Experts of a small language model: a sigmoid router.
Below are experts of layer 8 (counted from 0) of a mixture-of-experts language model. Rows are named router (the router's row for the expert), gate (a neuron's input weights, with its number), up (a neuron's input weights, with its number) and show model dimensions 0-255. Each number is 500 + 40 x the weight over its row's rms, rounded and kept within 0 to 999. Numbers have three digits each.
After each expert's rows: a language model's description of what the expert responds to. This comes from a sample of Wikipedia text that the model never trained on.

# expert 46
router:549554498547470435528527528480547472484519541523501479508539533611568466545510419433455442461543577487470510512471520471502430421466506532434472447456502556472538490572580542518537476480536464544482434424531451522540538465510506540472513469535557423542454546466489508446476507526494475499503548500485542523534540516476514492506452462513544506435549478485509495486551544458493480480451542468471506417532494460564543513495441410438513472490548541488512528558546513549506461576470571508480433443463498523481488430494501490489520489527510539509424481494457559447514475474484471499507455472555533487571463442492523425542493497507533428532541488543477428494405523481472499568538547510497488526456484555485426505413462519538523506421480507514562495539515498478408437467522460
gate0:505506509487597530453481490466516511439551537487495457516487532558523412553540419574540479502550492539464519488454510490464497495515452506475532466586521546506505498538507491547547516478502499477455517525503513531479515509530563522479523498486522533537465493541568445504527635554534512522408529484419523472531522494602525505501502508490443508459535533451516463485476400555480449410493521453443509465496509452601581525591533498492491497508499501497487524461551445602536464485487465512533488575523454549533539471522475465522518437468532491481519511490452493467481479500468505457501471404506511486524433476498535505591417481497448452452474481483437463532522512555570540519470504510485530465521563434494478529476494589533494554441399547544489455523515471430449478486474511
up0:443475515486465511509488491489430554486549534558464549554485508512516524503606480459560497506507490514553471558492493432531510483496535520476429502458567453514498538538503499446500458485537528511547484414489439567552508506423521534542507503483484507462454462536507516539489485523482473473533558535536425446468552505406495532567585496556509488403476504513585548463511522503502446462598479503463494490494563526495464482532473488540521479520541529493566524553453542506553474448414471555494451473471528487526578532508481528503500580497524497574457522442483456484505432515512428479497503505529422435460473504521536455408559488497529465399531510478521498432471491458560463503458469573453526570416521476576564514449466443528492474449503523492513531535548473492518500447458516
It responds to: City, state and brand words opening team, company or chart names, such as Seattle Seahawks, Detroit Lions, Los Angeles, Billboard 200, PlayStation.

# expert 10
router:596522505486454497482499508458521503501510535518466517536558553534571506538511448397450525469560566507468452465450485488526522465522480493451424469499468522479525514503554528443498546459524470551464454546591463534503518442432526528491551475514588468516461478476446432459534539467533485555478477455448507575519541479447550546515496469504488540507580409505543504511488537458401517472520508419444545472527488431535520492506415516505479484499521559533493521482526511542536442585484496513488481475529502521487525464511474517494532425490450529473450525493478548451453546461445512494518519434490453459492512435460494489527502528494547550491538506426499463481456521511432543562529470529415465523454492574566435492465504502510493466512504477520546522552560513493353431564513456
gate0:523531451496457498505496483445470502463537518458522469517542523511471436533513516551518488556494442528486450422497527474483599489459478572503544485528481417383498474481547453549391483419431499531484505545488541500540536504473492430495525489573530505554470455487468462455485533502474512485575436544539576548474485487475461505534471488509425509539540485468542498540443526527497560483457526508462495552497490537513510465490516472504517483499475489511519574417508509515553477528559517464478557497533498472467447502400594536558554406492412492622518530520495469548459465568479543521478555417458542523472527506431491432529450451458530512465466533513441453499513538521498478521550523483505500478544494529599460539459492443499582519515481506496537497527470513464573448507490492
up0:461512528491499505459524531479495608507529538537550559507510562446487542472500439551536504503546534525539460443488547603491499465481468504467428496485545517465446446507471478484518423485461534475472430463535512534479578460535429409496479521487477529537454524521584497489479490415525585562384468482472515454536525487441536499535475526509519451490493413515503487472552528474491473493615445498523459523464518505513496464468474444536492513505564478535465488511538526485550524450494521532464517529494556494601542506494465500499525533466506556432537455440500457553462501504517593511527439454500516432496470485547487452506549558484469466492482471540501479512445516520513551488508510549530532506430517424448530486621518459496453480488446528455523437507589509457465447451458545
It responds to: First pieces of personal names, often split mid-word, opening biography leads after a title line: Math-ieu, Terr-ence, Abdul; also country codes like AUS.

# expert 48
router:554541494450473496570545507522505540475592602513430497439554499526503479572495457509453520612590517507442440466453488481452495485504494509395500416499450500514552493522525580476454465435498498541520481447549461492481535481482449515524461515549531451577487529476503491475549486477478487485484491523442530517527529499453545512515481386509524508445551453558534504507499567427476514486514523474484485502527450463553580472490424444500511461454514534489500541493497523577530446559525477508545536494510540527563468448457431552454498449476450486453521456507462600505502518493443525437529507420512479469491500447458503434543441516506540496493478441463481481516428493458426531566480505547496510507531509528474436504463452508487534565492510496525549505504523508481426430546567457
gate0:497520491448539503485523504515519551462595530559506514547535532466470420540485463490429453543473487459501447446444538495477463489491499554490507497484445450469594476506547531561440512379499512583489524449493457554434471563474440525547456508522485407520499541433481478446513485468497480527469471353495568491499531490485499521544480406489520554486534482544505523545480527517513477539553497532509486468522523566557487519515515527455533519487435494478554527518509517509486455562557436559533558497512510500460480471450402583435487462502441510489553496509490577479433538390497453468451578481514486480475576499501502451463462551511524548476480444428490488531469452429465512517543498465511511565509514522507493497467545415500498506507486482480461479490500476457493548564536491
up0:578504450530526466436481502523520481557509482553519484507481421504539536480505578441598471447540450567477533443512474456569522461481479470567491515446537526518488499463468507478535540546556485494518486532522509532482532551504520539570591471471503443547500497439495474477525587480487513537492514443531451514527503516515467469495602490478527513525550447520573481571450531508483512523471525518459477450495495459484521467478490598552520557530398477475444499524538524562529439511491536515565486488524473467451470525513539439547494549508504517474498504456507495451480391480582490511542446438445490505464504401520531565438495455493503431540533535518543447458557542514507466500488585502482445580480472490473497516485481484574523496455522474539432464582512508479390457457536506
It responds to: Surnames and last pieces of personal names, like Singh, Wilson, Johnson, ov, sen, in lists, tables and biographies.

# expert 4
router:574507483499454473489502465466570553492543504552460513512523535575548466539486462463427481479483513497453435417439527530487487464555466489373470418528444471529583529538525520497446477425501507553491449456572450529479523498485508555518492525503505465588442542451483492521507515443508513500488541461456527535514506491476490517562508479484504484499599461523543480544523540425457515495514530467487493500510467513559545534508453452466531435501503543509524536521501513604539404606494506532499523474552520534511474474489440500438486493479439503497507493498446605514477522469445512447487506447497516468460520431463521473572498539521522450448539438453526489526415544497474471565511484489481452492506475565516474525484504453552511536409494456562506509527486562503388456474546441
gate0:500497411542456597538463490498575531454404543466506455505515508513492530544537577442484472405531415536470478518497512537487486527517583440500494463477507538494460530520501488527522540433571433458528431516504507498492472497433536555512485489492490470448473471522489502524434472531531434497554557494545535557460497472425479523477547488490544516515552489464480538490556511475531474448449499519482542481459513492510518549517484500481582557509532495510463543475565504457451483511470516464475445445531432518491564523543566467499559490527474520555418540640509568493501521491485520462536440492475551480510449498505447560532535465517533600513605477566502457409473491479476479530495513517454532583488494490557535482533482521476454388504499455523505527523497488427493506499437500
up0:474461507417520430538546432547571479552596531561548506476474567520476446515466460464515514563466475453463450476484500542521475530486448467566473498526477524460483466550448544451501528492442500524513499526508465547461543395583442478528499536473536541536510473457493509497497539454493510519472507457491503502488524444524560470491467450456474572567557515550419433515508535502507584481459441490462495480541459410468565477520499514521505511481548533555468476471473466412404462494554447448481506562460541573520502537498522528515529462515529547507533471607507536619439471448481508433510531529541494488437520497502497481483542500568532500497461448493519521556496492473499496514445508478550565553460537497500461544517488501578456475477544423503558482515490491434520560472465527
It responds to: Given names starting a person's name in lists, casts and prose, such as John, David, Robert; also opening pieces of other proper names.

# expert 63
router:511538464501460493528501450507515531478534543478481494460578584524557492571512455475527494536531549533383454490483524480467480442477496505425460362537457547480543532545564513474449501472503368481504441520633488562497534497452499519494508521464548501540449484507518469534522543481483489516496462482452495526535465485495501507537496457513541532511529463516480497470525586431472509467528543477513543502486483502627494503435507484542555479431540489466456572464535522509554495548519538511488505494542567505536490485507445494483510504509465521464444436500470568437454482512458503466541509458490539437466463481473517419533534556487481455496544440499472396481422522464420549541513489480526474494485528487513489527426475512493442479463543530487471526569533507504430428500543423
gate0:505497528477501461518467453549563521475459488557506446480492487503424526559426465483463554507545492418454511517505474534461504533534416524527506535403456466507504524493508469480490497510478568511436514496476456432562521474555458522501538513474555488498528554587522523537566486530489489512490444500517513522508523500565543502467449504466566501490454504395521540491544496565510553446476461481538492455493454500449470476486493502508526485505492422508534601567467476521546522449543610483448476450445540535497499505496548482585515470474519515549570474566425503513508470669457519469468468536568423514533480515443510509485499479496526510427476491534483504487509533490577477506531507497479490374569539424412547465505487538456479510565492508491501501458467542479480465529510484
up0:432538514539610477464503516507483516466495580483469440434487504496548485529487515481497501417522396569408505504409483471508509477510481518495538560541506415540490490579527502516496598519579414461508432489468494565499501504585504476490460502512465460494480522501498517485409550523485472462470549480519540480500559464492491436547519473472527436479523580477498460502509479492552509530491543525511481468465428566536528457550466534515478446462519451460511509494539445540464522520468432573481508540529509574461415512521538538424484501415446488493492497466525440529520491546481479500517467507450565494483547486516500463446512498567519475438583460460447474456473532501489483542509560504401503539527462528558522516491519510533483496518510427521500527458536558393513526486579522
It responds to: Sentence-ending periods, paragraph breaks, commas and contrast connectives starting a new clause: however, although, but, while, Note:.

# expert 30
router:554523454506460477466486431525522481510517485448482514478550528557572481556479525478486483473518509549424456482491532466460460481583495483476480456539488471504538552514562571496425530451589402533633464477561517502504520524441512492519447460526491478566490486528454486517488486524507510502524495504455522502505502436530581500482492439492542504487541502532459529512567539497406438468478522503441511543502480483554545465491442460520508506416463504457450523453563424523469489596515562528532551463508555473514509446460480496479567494552500535459479461518447593484453533505501469512549513420558483481510484440449533491555510485497543528504520468503435490524377526524435555564513518547473490453466477482473470486513469496465434472507530509514490425467448545488395426530461477
gate0:464515525445492494496497435503474513474515462525450508458501532533516506528555498504501536566519488590465503496506495470498429516518521471465483529544488530510473522458583525489428545467574492494511415577479528466482477509475554510475460543495522506531442565507480468453508502489474540428595533504422606537500563522498486480542482460453495431485481475510532430512577532436462459454542512483486606491563527524514460463504457437533519483475439453502527576435518460487475449501468485460518500488580476546519559447472537472502560543633505524461461437528526516482486566374484516451481506465513506440371517477495512556571490515507491470485432509450518487471495478479435493589506501466523516528509579481481494509485469484556519573505474460455510511532519481490520464479556448
up0:462541493533520470507426489527467499474472533464481500500498519521463518471519470520497489504461548538576467452453495521513560465542492561478616482487466499473540454507522464482491545529471517396563519481522491491498548490501541521464504493491460470478527517528502520470577484407525531573489482515461587476536514456456451608531392477508536444444462512553511444457494535486467497459503460472538473496571497564441464441470508487477481490459549537522540533584447492458539472445500496503460508476495572465602479545521488571574517490529459510506487486556507502617510563548490569507457495575532522457484404569594462503457495476460505452516528496576538484447536472521500479474533488486529503490477535492475498579517530480496533517485549553477461428428498446512568409508510497
It responds to: Short inner pieces of rare words and surnames following a capital or onset, such as ad in Trading, er in Querrey.

# expert 24
router:543546488494441533521469457535533506434550516484400478428620511528513500529526487454449551534592504534468458476484521467494453512473485473459514486520492486510506564563592557486475500438531475481516436493573537522512525459490508530497439487505544492531467550515547435478471561551475491540482528515443504513524482491498542534480497496506501501466501492510472508440491552480492439490538591488516501494511529539592560541499432481514523492452520464496489537467513488562560443564457566538505524476528511482548524434495496516446536402519438513544496491519430496454430536486486539450521527429499552404527492465485559474539504536508487469498476504470458394514449547488405567552501441499473465503529549648536438515441451526529513488487488483496546509517513522526462436518549439
gate0:564560531577569481541479475408591490478553526444496442521553507565467519529526500525506493462423443503490462459496499510491562486442460489434566459484488508500509517521572473479527515437517469513546476467540442481547500525479509495495568498526532525460476522505493465554550506502430534506431426494505508482550531463540466577542441485480531482468515465461497474561480519454482457448518494488543534479527440506549491484475375495541488495441524489454545576484569524492516578562505458461483509459465530434560496510511536512537564540551523412515521494519496515582525507560506420488496464475381446475527524479450564493498487524521469457445584550522508450415459470558480513533490511546490450452474533560524460517493433477525552525502450543481489502510533474497434470470553444
up0:547484520561449535520461484474513529517451475534518580443524541456484501514490515490407516529481471464488517470522467575559490551470465541516520524423512485524446525481514480489585488513539523470500482572493554525476505433548527537500505489478528502484487491517541495502504560556466541498553480544445433505489490542510523498566414488423477447559475557456475560508484468501480429493475520479587554539520525518487511429506460488517528469439530454494423481486476520548619557494450498554497552510497482489501507516419532463539432452524440486607538497442490526463469500487573529529530543531512521490483497433424507552425512494480448468459519509536495502389547506513515497491580512442516452493531536629497465465508488523539525468497459497390485494485459448483526519564590455
It responds to: Pipe separators and cell-opening words in sports results, election and asteroid tables, like Won, Lost, MPC, JPL, venue names.

# expert 27
router:452492472476515488544515438549531512450503591486459468478521571515525482521485456497514543563500505496351450456511547459439473549522485484403557494549446514451539546534580561451442463423545411485497515495541519546480535552538522552496532528481566503532451587500521475538509471534483494486487504479444476536508474469506522577526514429532481537466593472488503484442474542514482475475492575465468488479507502479573515494534574420488496440441542479488446465452578548522556502514513565506506477465473524526496510469513486458486566506524407519476544455453455567512487537548481566442549462432470500478487487487522515432504558525483473516508563470495508448508400460460455517555515477548451525479525507518514433520462494515528435476476504470482488517524520489496460420511573465
gate0:530458511445524460474482485552476508470614520531351463460550507498551517487545483456517425470453470514468498491487492503549478529501508499533516530466502531494472524388548520392491475478551511512524475499422475444515548489509506534471564514457515569491464517440550503500464506514571455515499510509542550532530545427512439549540512452524496616500546463525508495518473542528471493481511581523493496444526423538497520420534501485536486502489509533497531494497498487526505471543540481513520589507562533512488491492455519549451584465498424481461550490486493523475501531450514554491525479381571554437501508494517529477426523521443430563536463470413490489519439490430468462521512506509473553472505553438473456522550551462521515509515543533478585555483525507441498480568568506
up0:506509464484528589532491524462537511539473514584473506474497611488462521504427437492464516526485491447484493493456458531442478546529465358508510508588456480488522575506554509570418464449516427417477531561518529578479484535528541492496456508486423490463568510567462498523493536463526502452424499554471485486485461526457495479496499443503483507516495500414452474478458497505549458557531505498453492524454490472490494475531498528537526402455518453379524518479466477477573526497500549513526486523537504503531511509551481476477493518543501465510563457519592537607564485514449434464505518475471505461480557557534515518497541433447509499513480516550560548519507498470506448515540472444502477529448488496397537541536479552528512472547512557511480512517478513429544556481561456
It responds to: Verbs and words introducing speech or reported facts in narratives and plot summaries, such as said, stated, revealed, because, how, decided.